Experts of a small language model: a variant of SOAP for the experts, 4628 steps.
Below are experts of layer 5 (counted from 0) of a mixture-of-experts language model. Rows are named router (the router's row for the expert), gate (a neuron's input weights, with its number), up (a neuron's input weights, with its number), down (a neuron's output weights, with its number) and show model dimensions 0-191. Each number is 128 + 24 x the weight over its row's rms, rounded and kept within 0 to 255. Numbers have three digits each.
After each expert's rows: a language model's description of what the expert responds to. This comes from a sample of Wikipedia text that the model never trained on.

# expert 24
router:136160137107152125144085118147132116133148165093103099155093105140130112114161138138168175143159118080162123133151110119128141092129095078104128102092131151152136123116118108155119200094135174125111156193133123097142108170114134096155100173120139132118097181129101097117134119164143109070116114157132134111138127160100128114132145107124137095114156132135110135111116147135113129108110146124112106145117149094154140151115123103112079099120139128143161114170136145125132078154142135131093101155124146118087077128144119138129106150107143129132118149154112100119132092076151125179
gate1:100113205117135105120145138124147124141130143114150145144111121092130130164128156106151134120125111123145127129134074131118129163141059138149097131136119159145133101137160118147149137106161079160090121146135150135107135082115138146200136117156134162122138137125090133127132093137117121085095170081140124132164161138127149152151097114129143172096116113086102108124124146121136155136134130131141096127147125113136143162097097147125138122164115157142128139123123074125153107162193133156129066138137124085135138102133143116162134185100178141155125129129099106145140160136099149154
up1:162125083147125115134139141140112129133140125113106109111139101151121097080126102187116134134143139145119105135112166144133128092114213147105127137112124113130116125133113140086112119145105179113145152088143130150094106172167124109059150141080113113138110142144144123124126142142145138141135096164143143143105117118128119101106140143108129094153148168172132151145122132153140097153151140134105151136103130134139108088103135156132082129096143090115147095149096161115127137107108117091123170114101150161129102140144125126088150066156092092074135116133136149136169082151149108094
down1:099094133149133184120127130133115110118112135139112145104154142120159142161145090090170127086096121134105097123160144129092112135156132130154100133093142106120144139101108175155139136170113151119140162137146111091118136097117120151115121136144132092127147124134149106083124126094121132141104124145168154141135091095135158087136118152147115121190133157100100141112135150149149143116154123163175146137119125097100078141131133108134086177140090156181076161110168138139146129180144175138071145110140156132117148090134101086121148114104148102104113142096122121136114135123149104114
What it handles: Line breaks ending list items or infobox fields, and wiki heading markers (==, ===) before new sections.

# expert 11
router:061138170128131127112102165124123136120105161151155158136105104130160151121127131111144136106127144104172078121130093123114146125097101073163158123138132124127149107107113124102143165146128119114119146154164131119129124135156136105125123126058141121149077096104144138109132144154121081106081110139112134142123078113123118118137130136148138094099149125191109149087132134163138094152068114178133119121168151094185153131118115117149162112085118115120154095151141143154107144172096147154098129132120103106136143108149150144137105115128150140115106097148125103149147152097105105161
gate1:104170135100126109151152110134139145137100138155103132123146123107111125170150128111110131116119162132152116175133151179152123141107177127133138077090143142139120122117104128089104145106125134149123104116125115174114094121087145087150153083105140176163159115144122118159126152114139092180082110145155140157117133191122139133164090161118142135099115167151113203127112073119129142111111119173115135072155116144123121114143121123133147130129133103114115104149114154142097148143138116098144127086104124105129151159149117095091125136095118146125128131130175137100141099130178103132
up1:091086147141126120099128150111139112123169079128145127102141077137105145098109112123137107173101126141120097083128106092141128123120160081140089145139117139123142110150134121137112110118123132127194130150118134119073174102152149136105119137150108082140179159116134061121140145147176137113101105132116128123078117089126105147155128136123152100162147127115110084093145196111131150159168080111145084152113095110124108103132138152113130148108141175151133125106135125130129133114134110121103105153105132108159112150146137175115142161114127135124146103092134114135134166139101165148
down1:121130111109126148120088143103117114081077148133127121061130137136141154160148097137126100126096143130139123134127165123093144085115146127152151091142130138111143125118147101146107117161102109160115193095124144089144146155138125089128086152125107158107158091131142167130103097128139152139151119128109158112116099159116106073122141123150132125162176146121135117103154125103111103125083125157160094118138142107133122120112123113171149110113161102151133076141176109081116104095103106138086099119097120116157157120126126116136152074122168079097128148146134106150158106097138138143
What it handles: Possessives, the, that, which and who opening clauses in narrative prose, plus had, has, have, as in "convinced Harrison that" and "received his".

# expert 30
router:122158118119164118119134151162143113150152133122117119113106102132146144143175136120124130168121161107114116129157075116134117151126099108097127147125127178172119101131109096116181124122088153143118116086164126111095119092167146129121115134118133127149135166143136135122153139160125083123114141162120129154144090096145101156116135120153161133159111146098099151147074117138093128159118087176085119101114149142097146175084135084142149124108174091132145150143150086120160116111115126120134098148112153150122109114110115158155148150103143126079076090174103154147143119140127084137
gate6:134146155128066147119162165136098148200113121144101130154083146148152163184133131101101145124106123103119075150134119136109162139130052138112163130109111135114113133092108135106118104086095112155142118121136127132178090097138120147117139147134149131110095134126117099145138106105093104115123122079129138111127123156157154130151105141144126142122108094125115126130091142096151107119112140115099120101115127117118172112131129106115067087107115136112146127140135094118125107102096143127135114137116177116187117112138124130135098157141123163169117187180106166126121153131133111097
up6:113149100110149099140106177122108135103128136149113160139140141112127111139105083148134074111110098134137104140135141164092084099095157161116123120088135131136113101136135171096142140112148096115146113110153113175112133116173069135126105128181126162157130138143136115148166106158153143119110136150123142126142136146092129135158163126100154148115176160122129148066116095116112122170103116121154158137127157123145079129102125146122162144138101108128123131126148092108154127170084144180098138113082149111116146164117100123131130144104117146131126124079093083123102128139095182132
down6:159139088136133137131083140134140110123154154152146108131125140098180175178118150173115172153101161114144111116100148114095159127107148163139164141117138154100119137095085133118123147115159140129129126110149124100140102140139143122120164086138097136159095117162126147137120135111163148126124161115131100130133091124123103133127113084133171130132106142121145096112155111081183126103125124125173138098173145140158127103125147147132125099107099158130119127137123118113082108128152103143098096144141126139171169142127062105168131106088130157135105114168123120184136100141154086081
What it handles: Pipe characters separating table cells and rows, plus markdown row dividers, slashes and coordinate markers (°N, Coordinates:).

# expert 0
router:066146133109135096107118111087150116135176117135102152134161103117146119122123088143164135121129155122151095098130078130162130127099104135144120114089126109150118117175118111096144125139073116124113084133140125152157117115135140141141124177116126121184123153128132110118162159154097150149101133150089153080132084127118111162094125095149150120130146112157104153152103164101098125161116132123088154133171155108104131174125114144114134125079091139111165128166163166160130102123156150159109119098116147107109120136134109139170117142137167118123119150166107161112120139105180113111
gate1:122120142156144074100117125124104135148110118110098165137148136104151156078170154114147099104143141163138113127143099113159124177130164120139130124160094119105151152136120108190108090158152132137130180175171172114087148126116127123167114152096162131136144134090087139136123140110195176124118124157131151114142115125141126103137114156147120134115094136138160152128153144130171129113152103098123081131125138124178078170146105141111120123114117180156118103114107117157151103100132114112152113111126091106100107130131120076165125166094140107141120137144157136146125144127109113131
up1:079118128114141112113069139096112135157121100127152136111156167123140133112118134114106113128128105135084130115123139131144138167088122149063140153088088106129139079100085106156145153165134160133145172130102140118107133113128139154171148142127138103125103080097119130102107141125120193118150135145104188137114072127156142128137096138158112147154122140105140156098113141124135144099131108103124136110141157177114098157133082128133148102148084146180128108091116148115143164146104142137103161123156128125095103120156128102130095153112117131114124149117099171120152150163113152164
down1:120129171132119141105147176080129118157093123148124138106177126104137123117157104139100143152114098165134151112101128165165133123127142128127115120138135124116116196121135142112120138087121146110145131149144130114146121174108113139167151160111108181113102117164103139156128153127127129116106115094097122111124131126128103151194166135138114115176138124133135148120115110088105093150167154144168150145117166109150108125155131120141125106102132146117102179129114125139162107128148145134130185097132175147130121159095130076180139161106106106149105193134122125163109137094118119073
What it handles: Digit tokens inside statistics, percentages, scores and table cells, often after a pipe, colon or dollar sign, such as 28.9%, 14 points, 4:30.

# expert 28
router:149175160095152096104091083119137135136115148070150118149113133092122149127189130145161161108132137154186157075095137154147092093102123129113095129158163119149174089151109130100159130113118146122114149142152116142100120164164131060166112121107110093143096127112125139141143126171130111133123135140097137093139120116134100105078149119149136086133141141130111151142087161142126115073126106161098094105131134125146124138116101159139122111094145133139167116136128103140145095138159131159122112120122115141171086102159145136163134138122103124130113111134108167121127148161143141111
gate1:131117082104149162156177123151151095140116166116147128108158179162091120108140152121154115105119132131099145086126131113119170103115119173120117098102137170104184125126128127179116112157138148117115128168127075096125151087132100078115127143129104128137148124103104093113071096178159076144142133156122145141105152160103119140135112089156126139140135124127097105103087127156117166113136141138111129089139133123117129135154093170138125106131140103106102130143097115133139143109149138140095142146123117068095136128135132149134136181125132099117159095136140183137110153104133103115
up1:172100130156137156092147105109136114158100114133158116144144124139075076120161148166162140106129129133145123120142121150153125109096115114149058095134160148107137098137155080079050133124129154147155122129142091111142132107146133109124126145118132118198114132130124137112109146172155150154146143143120205083134140132132154165090145130157143136122144133155097082115108103156127150095090127095116152127108132101170144126198121125135132134136146121082109144130114137139119121136143164123119113137142133103153134167138133136142119158116145125152119126149148147136141166116089129159
down1:146091138102115124130138114114134114097126130127142162123126123176170129141126136121134130141132117134124147144125170148148167098080131139097138138111117135197153156118144121114131099115147127113138122121097123128126140121152123085109124116181104165183122106129100091091133141143113094108179153124141119108155151084116107117161143150114180152120131111146125104140110138099169118092106098117112093173130120112148130162147081169068138113160142139142149151134133164114128121106155105160136124129151129099150121114123118203075149152168129116070164118125116174111115155105143124104
What it handles: Line-initial hyphens in infobox lists, table pipes, opening parentheses, semicolons and dashes in structured entries.

# expert 18
router:118136127126121114064094134115133114146096148076174113129117059096139178129148107098152138123120132103121113101166105099172133148078136101123144118130159156127149114161130073098134121109125182124117144150147102146155133174132138086115130144107140132137096186120124138122131163161143136121139144114105134113123134127110135147099144121140136136133141113165115174131081130148096102105119119120109115110147115128142102165117132142136159115080127101120127116125144132151180124108131082151122105141069133110141123109138062166142148141146152124149114119172103192141136150159144122130
gate19:115123125098160132102091121119110107139132123115154102121150154139104132100082159132137125132129092117100097133149114131148171097132137108152152137157181153108125095152114119118067134103146168137121146131119142096137106133101114154137168178117155122141110162088127114177169124134099132147145103163102143128157137138086194125150133113127131150144129103100108118147102154158149140120126142111140153096134098131130087116121148164131179095132123102080130126100124101143098140096121143116130148151110157103104116123130061166117139176111158141101080121178130138158125089161107146108
up19:129080148152072132138141146112159149117082105145114172149127145155153128166125120107114140096118155151113119131173152124093124133124120147108100166130114137150120128119156116144164115130113115106099132107130126127090198124131146102148141109123099115131113079156105148103098124111154119114111110091146124109069104092131077153134155142092141090160134151127147134114094146136081124120155108158114102127132121116152158145162127115147080132100086151137151112103161186151140097159154089128134119100102124151153134140140164122145115095103106085117147155146122132078163130166116105105
down19:099155098119117106129122119120130147084119102115102138074119147149095104146151107161088117143125129137157124114090115084128110115140099145117095101082115110101117139118110143162154135129162114126132117101144148121118073103138077133123122160163172128148175131160111145169119115122164144157088134145143139120132118120136147166181118102116092113125098119155083084147145131127132142133187121116096147147101177125133169117152108101119082083164115143098142118126132121113130140122123121110146141141131095162069148146130145128113103131115114076151123117121160082102137114099181101121
What it handles: Blank spaces and pipes in table rows, especially empty cells, plus ordinals (2nd, 10th), Nominated, N/A and coordinate suffixes.

# expert 27
router:121141136132107141136105119111128175126104172117130156108084101108125186109125118125146139123126132140151080124124123120130125111125138122124099218125118141138131119095138097133157144141136151146124128141121166178136148109111120097114122170065127138126126147123123136092152142124153132121125125175104140145136089090120133159099152101128126109086155192142079136109109153149128133163130115162124086112141102160115164126113122126121122083117129100110134103184133124123123133183170106147100148144086115117124132144165101141144143114178087168119105121149131126116124164094166118074
gate1:098144118160148119127138093133133112101175109101115096111092136161156130131156102127164133108093156142165089132128164133141149119135101171103103158107086148169123124135107078136147142102149132120144146147130162134126161094162104142084122116114107111088109134083129095145119073164151144122139139097142157133154143128103157173124152090138110138119187150129115132157142137150115101133136123130099144108143118096139172149146087084105114128137128101079077127136149133101108102130144151116110170125110128131120108122096148081162098128155117149083163141133084160141134127152151144104
up1:124104106141119074181104147151160122109107138119183138136166140118134145165120130105128159095144091098121150112119131125142092141143118072124148113114099141127121127202112141154112133110133174103144151119096106156164106121108108096124148125092172128134112126124133086160148103135131110143126133124079114111135104128121131129139161114078105162124151127089141107145147087117147142125158099143137174133128108149109136124139121115085148154141129097124168117105124155160153143152151174077096067093139137117122131142150132159154145151116102100112101163175107149112145163121146163136
down1:113132092104156075173143107123112121126129144107148117117114116139095083121161137105105151113144137119158094075132143112149132113153154112132134069111137149156137111129135090158090105143102112089195147124140105125130117107135107125130102103110094131120103128137128109141131118116155071130139091138117143123103129105153150115165147109094105143134134123119136170082171135140169089119066132142132132152132132069156167117122107129109114141152145100086125153146143163112099127172145120133141166166101159146161128105110115127113107139106086143127116112146137190089141147130151157151
What it handles: Middle and final syllables of Japanese, South Asian, Slavic and Hungarian names, such as Nak-am-ura, Sak-ur-ai, Zlotn-ik.

# expert 19
router:113159127124147125135124125150111191155157128146109126200104154094136132078156068128105143152103113136148138095130116059120125136140086129135126175117159135112120155128129136117132126130118106123082158168115121133114174123128174142143117114105154149131144107140101141096143099168158134143144128142106147123139123113123125154101169124114162131140140126112142174153108150153117106100144094119098141056156124107127088100097129140129149120128153094129140095141117131154114115143128118164133102145095161142129148141108146166150140114100114137089057152132142123176125146116099083105
gate1:158124136088186169131124149146111103139135124150128126122088159156127098051152160113091128089139102130126085120100149091087160158157122144119125107136097124160124145138165151112168137090102154137098157128090145111090142159127166118115126148150149165112136157135137122121079116118094127116099117114111140108139138135113138174140090110107147103103112128112178158139103131154120143138097082127153131092156108121179146127089150151116094148120127088149133113082153125141119122147145109152176104127108152109119121126152136182106140154131129151092090130100113104136130114124112111133
up1:111096105089129131131098135105186119108148102121149129075152114082135150155113116121163104182150127099139140118115129140185138107136121161143134123098134162107078129134116114115108117171125097179175109108119098165140120119089108124131148145100107069139111118095120130153128124147152118172146171130122107144084120119168104125171142095134158165161156111129088077130150125114108141107139124115138096148108186145110131122123084102120140108129162114107105128105139166143165169131107158165129148113098083097117129119116134128142141128122105137108159147135118118144143121129104166135
down1:131089132109097108119142117141146125122141120114099140109145115138122157119125143150116107151156153111122122152083146137179143110113093182145119133139124093102105110118151103103112113081138147146167160159092114112116141156101131120090081135141134108159148109158134097144187103142099128120106162142144068097121148155151125140119132140123119126113093140109148111120113122152097141141104135127114132117084149095135123097110133165181118121096114140076106131136169089130129141082131175116078144118122139083105114155075174095133123136091129126099141145153109145143200147104122144113
What it handles: Vowel-led pieces completing longer words and names, often Latin or Romance, such as Ver-on-a, protoc-on-ch, tromb-one, Mexico.

# expert 3
router:127135124091138134097080137130163123131154152142152099137129120101144152143152117128157129143147135102126074129100104079134101088146130114097154108121133110146171146119084150122164119126153145117090138192159149155100142153134171087139107153145148107133149121125084143139132114174108155150122122112106160120129097138134123102140112127143128091137165160133104135159091131127125098112116125175095124122131082114082126161095119137144164087103092122113168140145170067147132147141147086140135134149130086102124141110142141169136099146116129149191093137136120157127100141103119105148
gate6:097119138155130119110160136136135132159092120089105125135152151116193130146172143176089117135135120119186120132164094123113094081124109116129141103118161097170134115129127170130136110084147129107140174171126085159126115138122134143101104106161099115124132130151124130162102125144112124119126112128108128141101084139114132125127113132114093124147073152128122153165152123088072135157113127135133132128145105080156155140113116138115128142129088101088176128157128162143122162123170152124137120130167146165080159115099117122144144128144181090143160174159173142122117157144122124115
up6:165134161088096099120093129106124137147167170129138150118084164146096131126151103099136168155108136094103114158103107145116133144137123135164129125162121127104144135124165099132130151087113112128122157131116140108134135102158157109109148118116121103128077144150130136112123125130144150103129143118138128086168142148148155134133149155167141147166131153098207095101093155116142118121104110112121164117146125107106121117135168123072129103135098144167105100121177106162178139130095117152177130109090096095106111142086130147131139119124082127150149112086154099157118131154175150134
down6:147137159156160116149105121129140114138109155136108088137114090143123105113158157095095130092110133136151130127103100122129175115113106139136139150115100116121118115153129194145104167072151173164110131128152118103127130130109141139143080166175164148123169125118128148105177092124117117111143106143099144113140141125043128180123136118137138152133112132104132136128139121118108097122140155140130172171135113161123109070093113136118151117110128142167118117103080085169088123167133159145095093136143131115142159149135150111147163119116130101128111096109116099113114120104161099155
What it handles: Coordinating words ending a list or joining items (and, or, but, &) plus closing parentheses, quotes and dashes after list items.

# expert 23
router:089120128153115120077110143186145141120144127137127117134095086083154159131133132127121126145168175121113139076127097135159138137104162123137119136111112160134148102169106126155164138138107122109081108188167134134071148149110140093119089128126146124136109139138111114137142124133164146103128115148111144109130127098111109114121183118154106149157138128163119139141132115142132104138121128164119093115135177089142133162120111123167059135091119122096185077155099140192106141129147132121103103155136126110114161195137119126098149151129111132152122110136122115103113121116141141097
gate1:138115141106147104138120108134161126110073116142142142087163154146104118125121145148097134117127133149109138108122129055105108141145134145085122148142123135171120155167162148131137098073119116106119125121161157111083119125125118164130059119178131148091131099127160137096125120104151157131141094159123090114135133135119123123163151144167104153095184154146142128143141126140110138120149102113139126112135161160171146120116154110161117095088147170135106149133117123105168112161171103130074106141100133191104159151139112157118088112150104122139082134155143143115140126141118143117
up1:117170107101083151142159148123111155181123115142145090155116110115096195111127134129149123152111133067127079118093140168146169127155104139120148103143136094107140139127145115119134130131141121113179135112116127146146116110139148146147184128095107114122141145144105134106129129153107097136124114129099138109152121104149127132109129119090160134148104108096188133085102094108112111137096124160094158158101111107121131126147129098080121132184138125133122115146116160115149127075150175114143178089151148107128111112120136101149189166126130141092125108110091098096118125157112131152
down1:147119141150089109132170112171134135139106141155074137084128171105105155114131131140168134113182159146164136104126120165155106128081095142110164121111190146144093144152162145109087152149091113106146134116082139159122143110141140180170094149103151103096118112115165159139125147112164090122152100117121108124125130130149141141127130106107121124088148098177147142095153124145117165170134126106103145137142125125160157123137166098121142130179092122134061115149136152140129152104134127158105124111121132107090151112099128127113120127124119109159139131114114147141123139094087137100
What it handles: Prepositions and to right after verbs or nouns that govern them, such as voted to, prevent him from, based on, with, after.

# expert 15
router:065121165090106111159100101129104142137116134119149135124143127123135138141149115118137144137145146123084172166166094133144122122119168110160185126084154130155151140136090086148108122112089152122081079122197151153102139143095143072145098154107127160116129165149100111114079102131157131138128123121125161135113111117126093173100147108135153089110154134143115125135105151140119149133106110135122136139152134095163125121122130101149136105115165126131160131131172084140155135123170124142083131109107083114148167117097118137139061127129134149109107109161144103118146132106136129108
gate0:116113120132138122110109179142123120112139109090124111111111103122124118118179177110081084067120146115165159112114137106134131105135089163146136151134149093135132114136124106113120097080112136084129139122167147108130105113134087145127122144126147148125140081129094145121134139127139090143160106097152161133142127155160117130141098104140139147085152153161100145141103138100100145135115126111112146174112133096094130085127139121155166103098135124137131086150134144149154124117132099109093160163135109113143130178109090100127146160126082160118118200124150184103149153130110090092
up0:106110132191142126104129094093133172103129135148174104118117123149092129127148108136157150147122119180115133149133114119132133124095146100138102121146141145133152129149100100186136141125144145140143116103124135115108141095099154153147124140136122129137136141143133123133096137149121086131105098141127115165159164171125111088118114142100094097193110129102118085119159108142150083130118111136141093133146109145122086134138078152158132111134088112100103129115062110128083133162102163133134089101126160149158118072174129120088085108148152111144127096139078136116094092137129130129
down0:136125103115116132142118109094161149166166122089133128147106089103125129167101169133153117136111131145108124159143127161077123112104155084158125125093110130140144123139155155116167111118149141098141076155107123134097145102105128145110114142122127127154095136123134091139119108153109184143141148122139099107180100124147108136119117156151152093136167105172127122117157144126104130130165141147159135153131126120103085110135115144082138136121070176176161126109146137152164142127174126118069137148152102139128106130202152128112141109151164100118145125141102099175112120129133173128
What it handles: Year digits and month names in dates and lifespans, such as 1966, 189-0s, November 2011, plus some nationality adjectives.

# expert 6
router:123134129104118115121118075122112153143080189141123138124102153116126171158123094104172148136113136123131112088164136157123103141111126106130135180103144137080146115132102112114176122138129101085115164138150141175108148189079134111119120129095174162135108165109132181114155158152098130103128126171113169142122120120131145129110126122164161127119091163132130147124112139119141114133107096123115123111143115133124140123113133128140151129135119090107108139170154133140139098124142115131120080132104051121173114131165126113109107110119126149131091073156141106112119082092143104092
gate1:113122111101168132102142131107137148103085171145115147170110171115159143137122155112182150120157104163137143143145160112128137165111153169117130118104128122102145117107128158164138100138109150143126146153127129131110085136125084183117120099093114143162115098122133115127088116145111117142128104127120166113120108135107119111064140130087109148143077143123097119138101129134116113149141124144131135188125134151150136144087124118122117109073146093081155120144164142086116072155125125136118151141129139157053129136143104145137078156114116152115129109114161152067110122137105146125
up1:142109123123146138147078099142138132161164120152159133128130090128126163131110106112133148134122145100122126128132143100150138122100079101150126151137160129147147093094126085124121148174143131119120121140123142130112165120127177132115115116092158112112104096145179126119138154117113155106133108130147087146150192148139112124172136138132153119150213154149139100105137136111131125093151144173118103096149127133115056147129160195111134121158108151138094162115119154158115163119152141095121150111167132137150159102133116085119143092113094079145102140151129091130127136154133115097
down1:110132141123142062150125110113126126167132148171093069135138121161188130147179110151139131135134154143138143103096140150143137127099092106137118100131165140128090147126113069104111115133126115119135135134142123123102114137089134094131167112117133118137132136077120120112117159109107165109108114118133117104127193150144158111146073176102073119126144102150131146142143159105144108132134126138126088167140141182108113125119132126130100123100084146116120104127116113125130125140124127157138166144110161160122177133142153140154067165095112098098077153128163151089126138129144139123
What it handles: Word-final pieces of non-English surnames, place names and Latin taxon names, such as -ić, -ini, -idae, -us, -era.

# expert 21
router:097151117129162124074153089102131143126144107117146140154125123096131141072142137160135191156120170114084096151129104073118101120115133104138158115104162159158167095102141119129113145125113108118131135135138171093137168077100133111110122140107141148142176153153129166157108115133121116057119128143121128134143141135145094118107159109137158112106118159124120110110097088141140101104075119154110128116139170113093119167134152115128130101129096121086122128091160138179129107128150115176110101154156130131149132153128166132123167151119150142117114156169121149121124097110115128155
gate1:106112104099149117087123116136107089186134096086150106143117120141142133105143139130119152138172143095115121141129097114143137121114168100152136118098140129136152155099104157166101125140131101141130124159134073131110130085140159140159131158113142143110155154141183168147166119105148091124109127145137103189082181156155133140101111127089126124140130099118136140153125133135157152126085110102142126121136128117121106160147125105115144106155138135112146147102096139125127132142126136116118107162156132151157101099127166150119153153191105108084109155200196150106111135128145100119
up1:124097148164137113126120124146142106161132135105138130147104148141137079109130150124133172121128112118123117158158144116140145167124160131138117163117126127174167137160098111132113088152129127152148127185148069139113125122150138137127157117085080120143107140124103094154140127120100091148116071163156095132070109192158131212141098111108135148125121125133123112153153154129155116159133092146171107113126130113101095076112119119137145117152169137118109153107072120127127112099136176137101095143137109133116107108114124118162168133136096136089116103170125108110144135131120125111
down1:130120167118163117085141110094132133115123118107118131130133149105112121145093141116162178132091136111120150103141135119113102123143165168130140131112099123095107136037141120150124137185142127108101112157095113155142121138125159125132165138110129132121177128143109083130113132124162097070110133131117098151110109169137092090146136111132174118206098125129145109127096131117116131101125109125135119148143154134140125106092132099143141135134136122088110136148124091125096097142101126146171124122092099158129101170163142081124122155133113105132128138190096132160148128114127159072
What it handles: Subject pronouns and auxiliaries (he, she, it, was, been) plus word-initial pieces like uns-, Res-, S-, s-.

# expert 2
router:110148177109119109077121093117118165138166109109158127084085128149147145146114117149124131148160120143145120140183169115126108106128120134113118140114150138109156096136084142108135142078092123123134074146160093111118173148128141120137141141098145110168099147174117113150087137153107111111123139182123163148142101111131122130129132136122129128127118132110093172139124131163129113136081100175117118111171160151140127126082142139157101110116099122097134098084157098185120132129139135158116124083136137107116133145093114161124081148133120157070128109136087150121153126129123085145
gate1:122160113161180106149079095154121135107096153126145096085134152139167152108109117128127125137119138160154177113136127134143143116146155136112122120103121116128141117126139141139112109097119155097085108178123109119136144155146182172115132125152090123134163092167131093180117142111111151135140185157119156122147125140128147108116124112101119137127091113136098126167126072116128145188109200106125088115168129141126094114154113114160143151130098137118114121129128096110107171150100138156107148106134102151094130091140149165125129123138158138118156141166151164101127137080117152147
up1:096135124113124146133118153130148096145155109151144092108115135097145090122129130091119071088104096137092114127150105121116108094138129115131123128100122131141115108096106108126125140127109146123111140152129091139138105080163111179101099130132118163156142131121094110113089118151130115124127151097107177163098177133143125094122119087148140117157143116136107126190100123134140181100126135092105133108149147144127142170154107098116161112102170127183116132116134136104122185135076089121097119165178131112131108120110144151145075124130083146125129133141144127141159107165167175141
down1:075164140171110142128141122127105101181131132110114143143136140112134092110106087127156107112154086129125095122129152171122106113115115175130141123127132129078191130117122157127101170111119125129118117180155129114128113169140117115130130155123110179069107128109111125121138154134137127106114118120119097129167101123136146192135136138125114120097119113193138134170119099159100144104127154135124086166153161104113098093144107096165131168128151136107162124135123120151136139134164119147179111138174121103120107075127119134084131120144116146149170114121096119159106131099114107096
What it handles: Articles and possessive determiners opening a noun phrase, mostly after of, in, to or at, such as the, a, an, his, their.

# expert 4
router:111128139141176127127140158170179132122150148085135096133154113122134124144149112124184127144128149137150120131114122134107139086171160102125142124146155138118132110123104123139136176112083108130124153117122126112073135161187132149165113169127191095176126120083115117088122151126120127127110103166112136124143118113143108086077122100119152109067156144100124134113128094106076089153100128123141111111150110149138142135111139126154147074103138140110126139135136186149138129162154077143104106079138147087120110139096115125158135111145128138107132098126145093116150137149140102136
gate0:125136136147189123159123143135141142129094114129131138095117132156131064123111140126138127127154110125147126129170120146075122118107130092154135109138108155135164133160177113135132171145101125129153141144149135173123126134191150121162106176119127116151144109139119121102135104125127090112150134132153183123131113113150177114140134083114116109124087130091169104115172110101129173126155156115136136088113097066129125141115140101131151153137119079106121121113110127118117121142105143168092141136120143101138104080101140157142143130149156137112132124082118098195123176113067120114
up0:141176134133128120154115131144142129114142125185159114148096147136099128144161102155145138140109167121161089094092127085121122120122109101120080128153121113119159102109105107071173138112114147099114119099105118125176107139106134148102135141138123083109143207164124154125082110064127149141152131097152143141134114147138156139116148150126092135116096123130081144111110122155145110111081123149118136156112094109148126143144105136107084135148094129099164135125117168093160099167120132081095124109175136073161133143112102109112134108130128159131099139105102138131122134131123137115
down0:148110139151151152138136127144152121133169135140127113102102153115139127169166126099104138086160119127119127122088117142113056103145139173110160075143101090112099100149144114151109132124138114125127092147120140109151133144138163121117085159107162122067104151133121130120169135108176128126118099076119172130090124138141127116101156149152117105131134071111106146175109118135104129091126117164149137121138152122123119138074132096121165136123145113151109161125126148131106093151149111129109138098148151164095130125182175115100108140163159154146120121084132134090145156127127164092
What it handles: Short vowel-consonant word pieces just after an initial letter inside ordinary words and names, as in t-ut-elage, p-y-ramid, P-eg-gy.

# expert 9
router:114125133118154132140149137124148124156146173130151133132106106092135156123129112118184153117136139122120082141141070113110124128129106132128128122040150149141164135164118125093124144111132100123125153162134168132096084108155159110145117116102141118129148114152106152126136119147104121155137107110129150132138112144160084155124109119155136127129106145116105149110130118190119132122145109159116071114141098048142119156102112116187105115118067094100155139119167100156136114139132119138124140140150111168115130118130122189166078169123106166125117127126096111097118151110140108100
gate1:151135146139150136202131158096133120158112107128168107107111135131134141125116120094132108124136107146070127166131112100113132126119170164137130125107123112161145132114098118113199162137152077090123133131139139128085134097153111140093108157131151147141144119107139150131080103176107135095134126104106108137145107132090140104173152161098144120131163176129114098128130128149166091130095113102126130154150175114112110137124158151151144119126104102108109168128120139153144121143126108151142126118097112108072139110173126138133137169151177147167112155104112129169155110123155111074
up1:144128133122154098175105095125141109174137114127158108144111108133112136114139101087107062114145165145068128133136111156105122176119089148167122177090099135105098133155133135123152168161096099134094128128128076136146141141161080146118093167152143138154099122147159134092101106125132138080110133117101140133117101125133087116124119158118115104144122148137150140134137137151120103122136138096149130133147146127139096158142121158118159139099140089097125125118097109179159105133139129144145135129141146151126108145194135143122106161106153119170098141060102178126146129154131126124
down1:119128171142093110120150135148152095141131110116096138116142176120166124129123192096137150120078111161162134120114144150124157142118144131138140141099120134114116121134134080132156139114102144161116144114103149132198119148116142138162175121197098134149133141073108099125142139105166146108135130178125114094152129121139146147189136137131132108158102129132122120110095090143135157136119120132130116114134181115138147087133107131115118148144116123163100139081114139089151126124097129103143176120171069131138104133133111154153145161123101114114154151132135077074174146125113127107
What it handles: Commas, often fused to a word ending (s, e, ore), after names, places, years and scores, plus some periods and 'and'.

# expert 13
router:101147135120156092116107143119155101159136122092182137119110156128121133125175120141123142115131154088109140120141132042125109109063110128099142134106159190158156112122113135128138177112110161094137086137138167137120092137185122116168110111118138100143106121155128112143105135189089150101110103124132139104135139129152140130098202115145142142123133121125103139116129174100116132145145168149110116147143159111129146114116147105144108095094133084129138137094142124170161128129132154143146094103102135114108163130130107134133115147167144109147106095109129121143120089105135135172
gate1:083117089144143103145120130132129139142106130115143118144141120103093098131155112172146146097121103100071128142136135128132153167059134136155113165141119165114165119166142133156145128108138133088155153136145116142073163120142110176165120114069118069091126135139104100126138139138123097087130108088126131137115148137109136128102140133150096118133161152106127117154151128121123113156121147155130162104169185122120152148120163136094130127100154127110111132115099106156107081129105118104119113160152134123147155087120091159091120160103156084164114154117103110148122135169113160102
up1:132136158090129160085166082109088111126136148129077157169112141135134143104101125153086157122124119152128130165123151125144136137202132121125145107097166149151103136142080139116118104155144121100118117153121155134114108175083127145149157076148086156138121158128136167109129119108139137137135136176145138144119108153119103087098123127138107112107101171127132158172137147126145127107099136126160101116125151158110121167115163081147093131178098128114068127118130139141166146125137125153150161125141119118118117146172182112157144133116130120061144110144123140119130147109151118132
down1:125130135167098099129096129143150181121137094110090114110154134106172131095156098134129111100147089142091079142116074104115136159145126158119127101075121084139145144092072129132121130109150153131137112098130140104116142120111094101144168111130150109095114147106112133122112110153113126139118074123159132105092105099130107113120131136106155131122143104167122121117137126137107103126076115127118113103122100107106143161146120143154135093152091138115141103111132173100121155162140080165132137180112147138166113120124151102117122178120095084179120135125074125123129192137117119123
What it handles: Lone first letter opening a word after a space, newline or heading marks, as in V-arieties, n-ecks, c-avalry, M-TV.